{
  "num_hidden_layers": 11,
  "hidden_size": 192,
  "n_experts": 64,
  "experts_per_token": 4,
  "d_expert": 64,
  "d_shared_expert": 0,
  "hidden_act": "swiglu",
  "moe_layers": [1, 2, 3, 4, 5, 6, 7, 8, 9, 10],
  "router_score": "softmax",
  "normalize_top_k": false,
  "routed_scale": 6.91,
  "balance_loss": 0.00657,
  "balance_bias": false,
  "init_std_router": 0.0273,
  "lr_router": 0.000612,
  "vocab_size": 8192,
  "norm": "rmsnorm",
  "norm_eps": 1e-06,
  "tie_word_embeddings": true,
  "optimizer": "soap_variant",
  "learning_rate": 0.00515,
  "beta1": 0.95,
  "beta2": 0.98,
  "batch_tokens": [32768, 65536, 131072],
  "max_seq_len": 512,
  "train_tokens": 353000000,
  "max_steps": 5021,
  "dataset": "wikipedia_en"
}
Below are experts of layer 2 (counted from 0) of a mixture-of-experts language model. Rows are named router (the router's row for the expert) and show model dimensions 0-47. Each number is 128 + 32 x the weight over its row's rms, rounded and kept within 0 to 255.
After each expert's rows: a language model's description of what the expert responds to; "comes after" lists some tokens at least twice as common just before its tokens as in all text. This comes from a sample of Wikipedia text that the model never trained on. Tokens count by the router's weight.

# expert 13
router [120 107 140 102 152 162 131 108  81 103  75 113 133  70  95 125 133 171 163 129 169  85 142 151 124 139 138 134 124 129 153 133  85 121 121  98 128 137  63 116 158 117  60  85 103 140  97 120]
It responds to: Sports nouns and results in football and tennis articles and tables, such as match, team, League, Cup, Loss, player.
comes after: " the", " |", "–", ";", " football", " The"

# expert 15
router [138 151 136 127 112 170 150 156  55 115 111 100 122 143 120 179 152 123  78  66 138 151 170 158 188  52 141 125 157  80 156 118  98 139 153  99  87  91 153 129 123 170 111 125 164 111 113 159]
It responds to: Wiki section heading markers and the words inside them, such as Career, Biography, Bibliography, Club career, plus words like season, football and series.
comes after: "\n", "==", "===", "|", "See", "|---|---|---|---"

# expert 54
router [150 136 164 150 145 116  82 111 171 141 163 143  99  75 139 149 189 107 100 147  93 156 152 145  92 100 189 116 131 104 150 110 131 141 150 139  92 114  77 152 146 170  96  59 109 102 130 147]
It responds to: The second digit of years like 20 or 19 (2013, 2008), especially 0, in table rows and sports-season listings.
comes after: "2", " ", "1", "0", "–", "3"

# expert 55
router [120 143 122 128 166 119 105 136 124  72 172 169 132 153  69 111 170  92 156 128 143 128 130 151 198 147 104 144 144 173 103  77  50  98 101 149  59 181 160 115 150 158  89 129 115 156 138 136]
It responds to: Quantifiers and abstract noun or adjective stems after "the" or "a", such as profess(ion), categ(ories), comp, some, decision.
comes after: " the", " a", " and", " his", " c", " to"

# expert 43
router [101 171 115 113  84 125 100 170 136  97  95 109  65 141  69 139  91 148 136  95 147 178 118 126 132 136 115 101 171 145  98 112 115 152 106  82 111 144 182  86 152 104 170 144 133 140  88  55]
It responds to: Consonant pieces like ch, sp, st within words after a prefix or opening mark, such as supercharged, synchronous, Melchior.
comes after: "-", " (", " \"", "–", " un", " syn"

# expert 3
router [176 132  53 142  92 112 119  92  86 148 169 141 137 134 171 117 127  92 170 148  99 122 151  49  82 161 117 129  88  96 184 140 130 179 110 147 122 152 112 107 146 121 162 109 148 103 174 173]
It responds to: Pipe separators in wiki tables, mostly after numbers in election results, sports statistics and draft lists, plus semicolons and closing parentheses.
comes after: " ", "0", ")", "3", "5", "%"

# expert 36
router [ 81 128 114 107 111 124 182 127  88 140 112 124 169 143 176 122 137 167 146 102 149 132 105 130  37  96  61 138 116 145 170 110 110 199 106 113 176  94 113  93 115 124 117 125 121 168 132 139]
It responds to: Dashes starting list lines, colons in infobox fields like Predecessor: or Released:, and taxonomy entries like Kingdom: Animalia.
comes after: "\n", ")", "|", " =", " V", " by"

# expert 58
router [149 128 142  85 110 109 128 169 117 114  87 175 127  74 118 154 145 139  53 108 153 115 178 143  72 132  53 167  94  99 201  93 124 102 129  77 159 101 134  87 161 153  86 186 100 153 142 126]
It responds to: Field names in infoboxes and key–value lists before a colon, such as Coordinates, Born, Location, Venue, plus degree signs and ft.
comes after: "-", "|", "Personal", " •", " his", "=="

# expert 41
router [153 109 101 169 137  72 162 120 117  87 116 149 153  53 101 138 172 145  83 118 128 121  75  94  74 131 111 138 137  92 190 106 153 116 161  92  78 195  69 149 159 162 112  40 123  59 118 145]
It responds to: Line breaks ending table rows, headings and list items, in weather tables and road lists, plus sentence-final periods and closing quote-periods.
comes after: "\n", " |", ".", ")", "==", " ="

# expert 39
router [148 154 103 119 154  84 133 165  86 140 150 104  66 145 144 161 166 137 129 116 150 110 131 125 130 151 139 148 128 118 145 125 104 153 114 148 151 134 149 114 145 119 179 160  92 158 131  76]
It responds to: Prefix pieces starting words, such as re, ex, co, ad, en, and list-item hyphens, especially Preceded or Born lines in infoboxes.
comes after: "\n", "-", " \"", " (", " co", " re"

# expert 16
router [185 131 172 169  50 105 120 161 146 109 169 158 187 157 153  83  89 124 151 110 151 174 106 108 137 131 195 137  63 105 139 186  89 120  82 103 169 138 105 131 121  95 147 108 184 140  76 155]
It responds to: Syllables inside Japanese, Chinese and Korean personal names and similar foreign names in lists and tables, such as Y-osh-ida, K-ato, Z-hen-g.
comes after: " K", " H", " S", " |", " M", " T"

# expert 35
router [ 94 160 181  96 140 129  68 176 136 116 125 112 120 158 129  77  93 140 166 158 153 156 115 169 146 126 189 161 121 112 109 126  94 162 110 180 105 237 134  88 155 118 109 143  97 139 111  94]
It responds to: Prefixes such as be, un, ex, sub, trans, and inner syllables of long words, such as am in catamaran and paramilitary, im in perimeter.
comes after: " a", "1", "2", " p", " to", " was"

# expert 12
router [169 111 104 130 114 179 105  96  82 120 178 123 100 103 104 209  95 174 119 116  93  54 152 106 146 164  87  82  90  86 160 122 153 113 120 136 155 134  53 147 100 108 143  93 123 106 134 126]
It responds to: Table cell separators | in sports and election tables, plus sentence-final periods, semicolons and colons, such as ")." and ".".
comes after: "0", ")", "3", "5", "4", "6"

# expert 1
router [148  97 110 145  40 134 139 143 147 108 123 147 176 142  69 124  97 140 115 118 129 110 184 133 136 144 115 135 117  83 124 161 159 103 139 153 145 190 182 143 108 145 144 134 118 151 120 125]
It responds to: Number words, units and place nouns after "the" or "a", such as one, two, %, °, km, station, highway, Chart.
comes after: " the", " a", " The", " b", "The", " first"

# expert 0
router [162 150 133 124  96  90 132 159 138 117 116 101 120 137 108  95  98 146  60  94 126 135 187 182 185  73 134 145 104 124 169  83 152 110 175  94  90 135 171 113 124 173 160 124 188  75 105 155]
It responds to: Wikipedia section headings and the line breaks after them, such as ==, ===, History, Geography, Further information, Scientific classification.
comes after: "\n", "==", ".", " =", " ==", "==="

# expert 9
router [145  37 176 128 120 188 124 105 182 124  90 135 170  98 106  95 134 123 177  76 175  77 137  62 116 135 110  95 101 162 184 119 101 113 103 131 111 132  98 148  96  98 131  80 151 170 105 173]
It responds to: Capital-letter and digit pieces inside acronyms, codes and names in tables, such as LE, NMAT, CPI(M), plus country words like France, US, ITA.
comes after: " ", " A", " (", " L", "N", " C"

# expert 32
router [101  23 187 172 141 119 116 105  99 142 168 140 114 106 160 146 150 106 149 130  84  76  96 169 133  66 135 151 116  98 173 134 195 118 201 129 127 160  81  88 191 131 143  61 136 154 117 152]
It responds to: Digit tokens 4–9 that continue multi-digit numbers, mostly in table rows, years, list indexes and codes, as in 58, 1817, 28 June.
comes after: "1", "9", "2", " ", "0", "8"

# expert 42
router [145 108 138 133 186 125 156  71  85 126 135 156 100  91 120 149 154  81 105 119 110 113  67 121 127 111 174 146 113 154 120 100 184 125 207 176 137  98  79 110  98 155 149 112  77 168 124 173]
It responds to: Digits in the middle or end of years, measurements and coordinates, such as the 3 in 1934 or the 4 in 1.94.
comes after: "0", "9", "1", "2", "8", "7"

# expert 11
router [ 98 157 150 153 111  87 140 141  98 116 146 102  82 154  88 126  93 155 171 120 112 129 141  76 122 109 151 122 124 120 108 180 111 107 142 137 147 174 127 107 114 128 109 136 135  94 176  75]
It responds to: Single lowercase letters split off as the first piece of a word after a space, such as p in petiole, h in hurricanes, r in rational.
comes after: " a", "-", " the", " and", " p", " ("

# expert 31
router [145 139 138 156 158 148 110 127 187 108  96 163 116 119 154  89 109 173 119 137 123 104 105 115  80  91 166 107 138 107 143 119 107 127 111 102  85  68 102 125 142 104 150 120  93 179 126 173]
It responds to: Line breaks after sentences, headings or list items, and raw byte pieces inside Chinese, Japanese and Korean characters.
comes after: " |", "\n", ".", ")", "==", " =="

# expert 60
router [146 110 107 165 165 136 109 136 128 146 164  94 107 141 137 192 178 135 139 111 114 101 107 160 178 124 128 146 106  98  93 149 151 193 154 104 135 125 159  84 178 128 116 157 158  93 128 151]
It responds to: Verbs and verb pieces in narrative prose after to, was, he, such as released, won, made, willing, seek.
comes after: " to", " was", " he", " and", " not", " were"

# expert 20
router [ 98 105 124 101 128  64 154 106 102 117 152 167 173  68 154  75 135  87 111 104 157 125 150 169 114  98 146 153 126 113 149 127 154  33 111 115 186 131 184 110  68 141 122 161 141  71 126 163]
It responds to: Capitalized words in names of places and institutions, such as Rural District, National, High School, Council, Academy of Sciences, often after the or of.
comes after: " the", " of", " The", "The", "'", " National"

# expert 28
router [ 91 126 171 119 140 102 157 124  92 158 112 125 170 141 110 130 190  62 106 111  93 115  84  93 150  89  97 138 102  84 149 135 125 140 159 132 127 138  74 138  79 123 109 134 117  69 188 147]
It responds to: Pipe characters opening table rows or cells, plus section markers ===, list dashes and bullets, in charts, results and discographies.
comes after: "\n", ")", "%", "\"", " —", " MF"

# expert 45
router [142  63 122 155 161  90  76 110 137 134 161 123 151 108 139 131 167 102 107 148 114 102 138 129  98 136  98 124 105  83 102 116 146 142 173 125 129 166  85 122 115 146  74  78 200  55 140 168]
It responds to: Lone capital-letter first pieces of names and words, as in G in Glyphonyx, P in Psara, S in Sokuluk, W in Wells.
comes after: "-", " (", " the", " \"", ",", ":"

# expert 47
router [141 100 106 166  91 108 168 123 165  92 156 114  86 142 101 101 170 129  86 117 134 100  90 128  67  97 138  73 136 127 106 127  88 129 138 137  95 144 149 101  94  97  66 148 175  93 181 160]
It responds to: Prepositions and conjunctions that open a sentence or a time or place clause, such as In 2015, In March, where, until, during.
comes after: ".", ",", "ed", "ing", " released", " located"

# expert 19
router [144 172 132 121 144 128 114 137 146 101 151 120 130 122 197  81  81 116 202  42 132 132 107 158  87 157 177 141 121 117 138  89 117 183 103  90 148 118 171 145 123 149  73  89 118 167 120 142]
It responds to: Leading year digits like 1 in 1968, plus pieces inside words such as ign, ure, gr, with prefixes like pre, post.
comes after: " ", " S", " s", " N", " E", "S"

# expert 24
router [120 100 136 122 135 149 153 119 145 150 174 125  72 103  99  94 153 110 140 139 133 118 133 155  76 122  87 132 129 109 111  98 128  88  98 120 125  62 145  71  91 135 178 102 139 171 122 152]
It responds to: The = opening a new article title after a line break, plus capitalized name pieces like St, Z, Alex, and spaces before years.
comes after: "\n", "|", ":", "-", ")", " Al"

# expert 57
router [ 88  85 124  99 176 159  79 197 173 166 107 190 127 192 132 153 104 157 138 159 126 128  93 167 114 143 147 137 124  90  83 165  80 120 104 109  76 111 102 120 164  92 181 135 167 124  80 164]
It responds to: Leading UTF-8 bytes of Chinese, Japanese and other non-Latin characters, plus the digit 1 and a/an.
comes after: " ", " (", " and", "の"

# expert 21
router [124 108  76 132 106 154 169 139 141 158 114 135 153 133 115 155 197 147  64 148 120 115 173 158  85 141  91 159  95 101 170  88 156 144 139  60 121  77 138  72 154 164 142 139  66 163 168 131]
It responds to: Field labels in infobox lists and the colons or hyphens around them, such as Occupations, Location, Date, Released, Preceded, Label.
comes after: "\n", "-", "|", " Born", " Time", " Country"

# expert 48
router [123 102  99 151 133 100  80 112 126 177 125 148 138  94 118 169 198 148 106  56 143 109 131 124  68 101 141 107  71 131 132 109 108  95 184 138 144 223 103 118  80 127  88  55 122  74 136 114]
It responds to: Single capital letters starting names or words, such as C, H, B in City or Haas, and the article a.
comes after: "-", " (", " \"", ",", " of", " and"

# expert 8
router [129 131  87 146 161 135 103  46 143 137 148 143 164  93 151 159 129 160 122 116 160  66 142 125 108 131 110 100 119 101 139  73 155 143 184 139 151 108  53  89 173 130 131 104 114  76 129 133]
It responds to: Punctuation between items, mostly colons, table pipes, commas and en dashes in date or score ranges, as in 1830 - February, Party: Labor, 2015–2016.
comes after: "5", "3", "4", "6", "7", "8"

# expert 10
router [135 117 148 170 176 134 144  80 123 110 148 105 180 142 153  80 177  99 102 132 139 128 118 156 142 115 107 168 118 160 114 190 136 106 120 155 155 198 151  94 146 135  89 109 207  85 141 125]
It responds to: Space or sign opening a numeric table cell, especially vote swings and money, such as +46.0, −, $, %, ±.
comes after: " |", "|", ";", ":", " in", " /"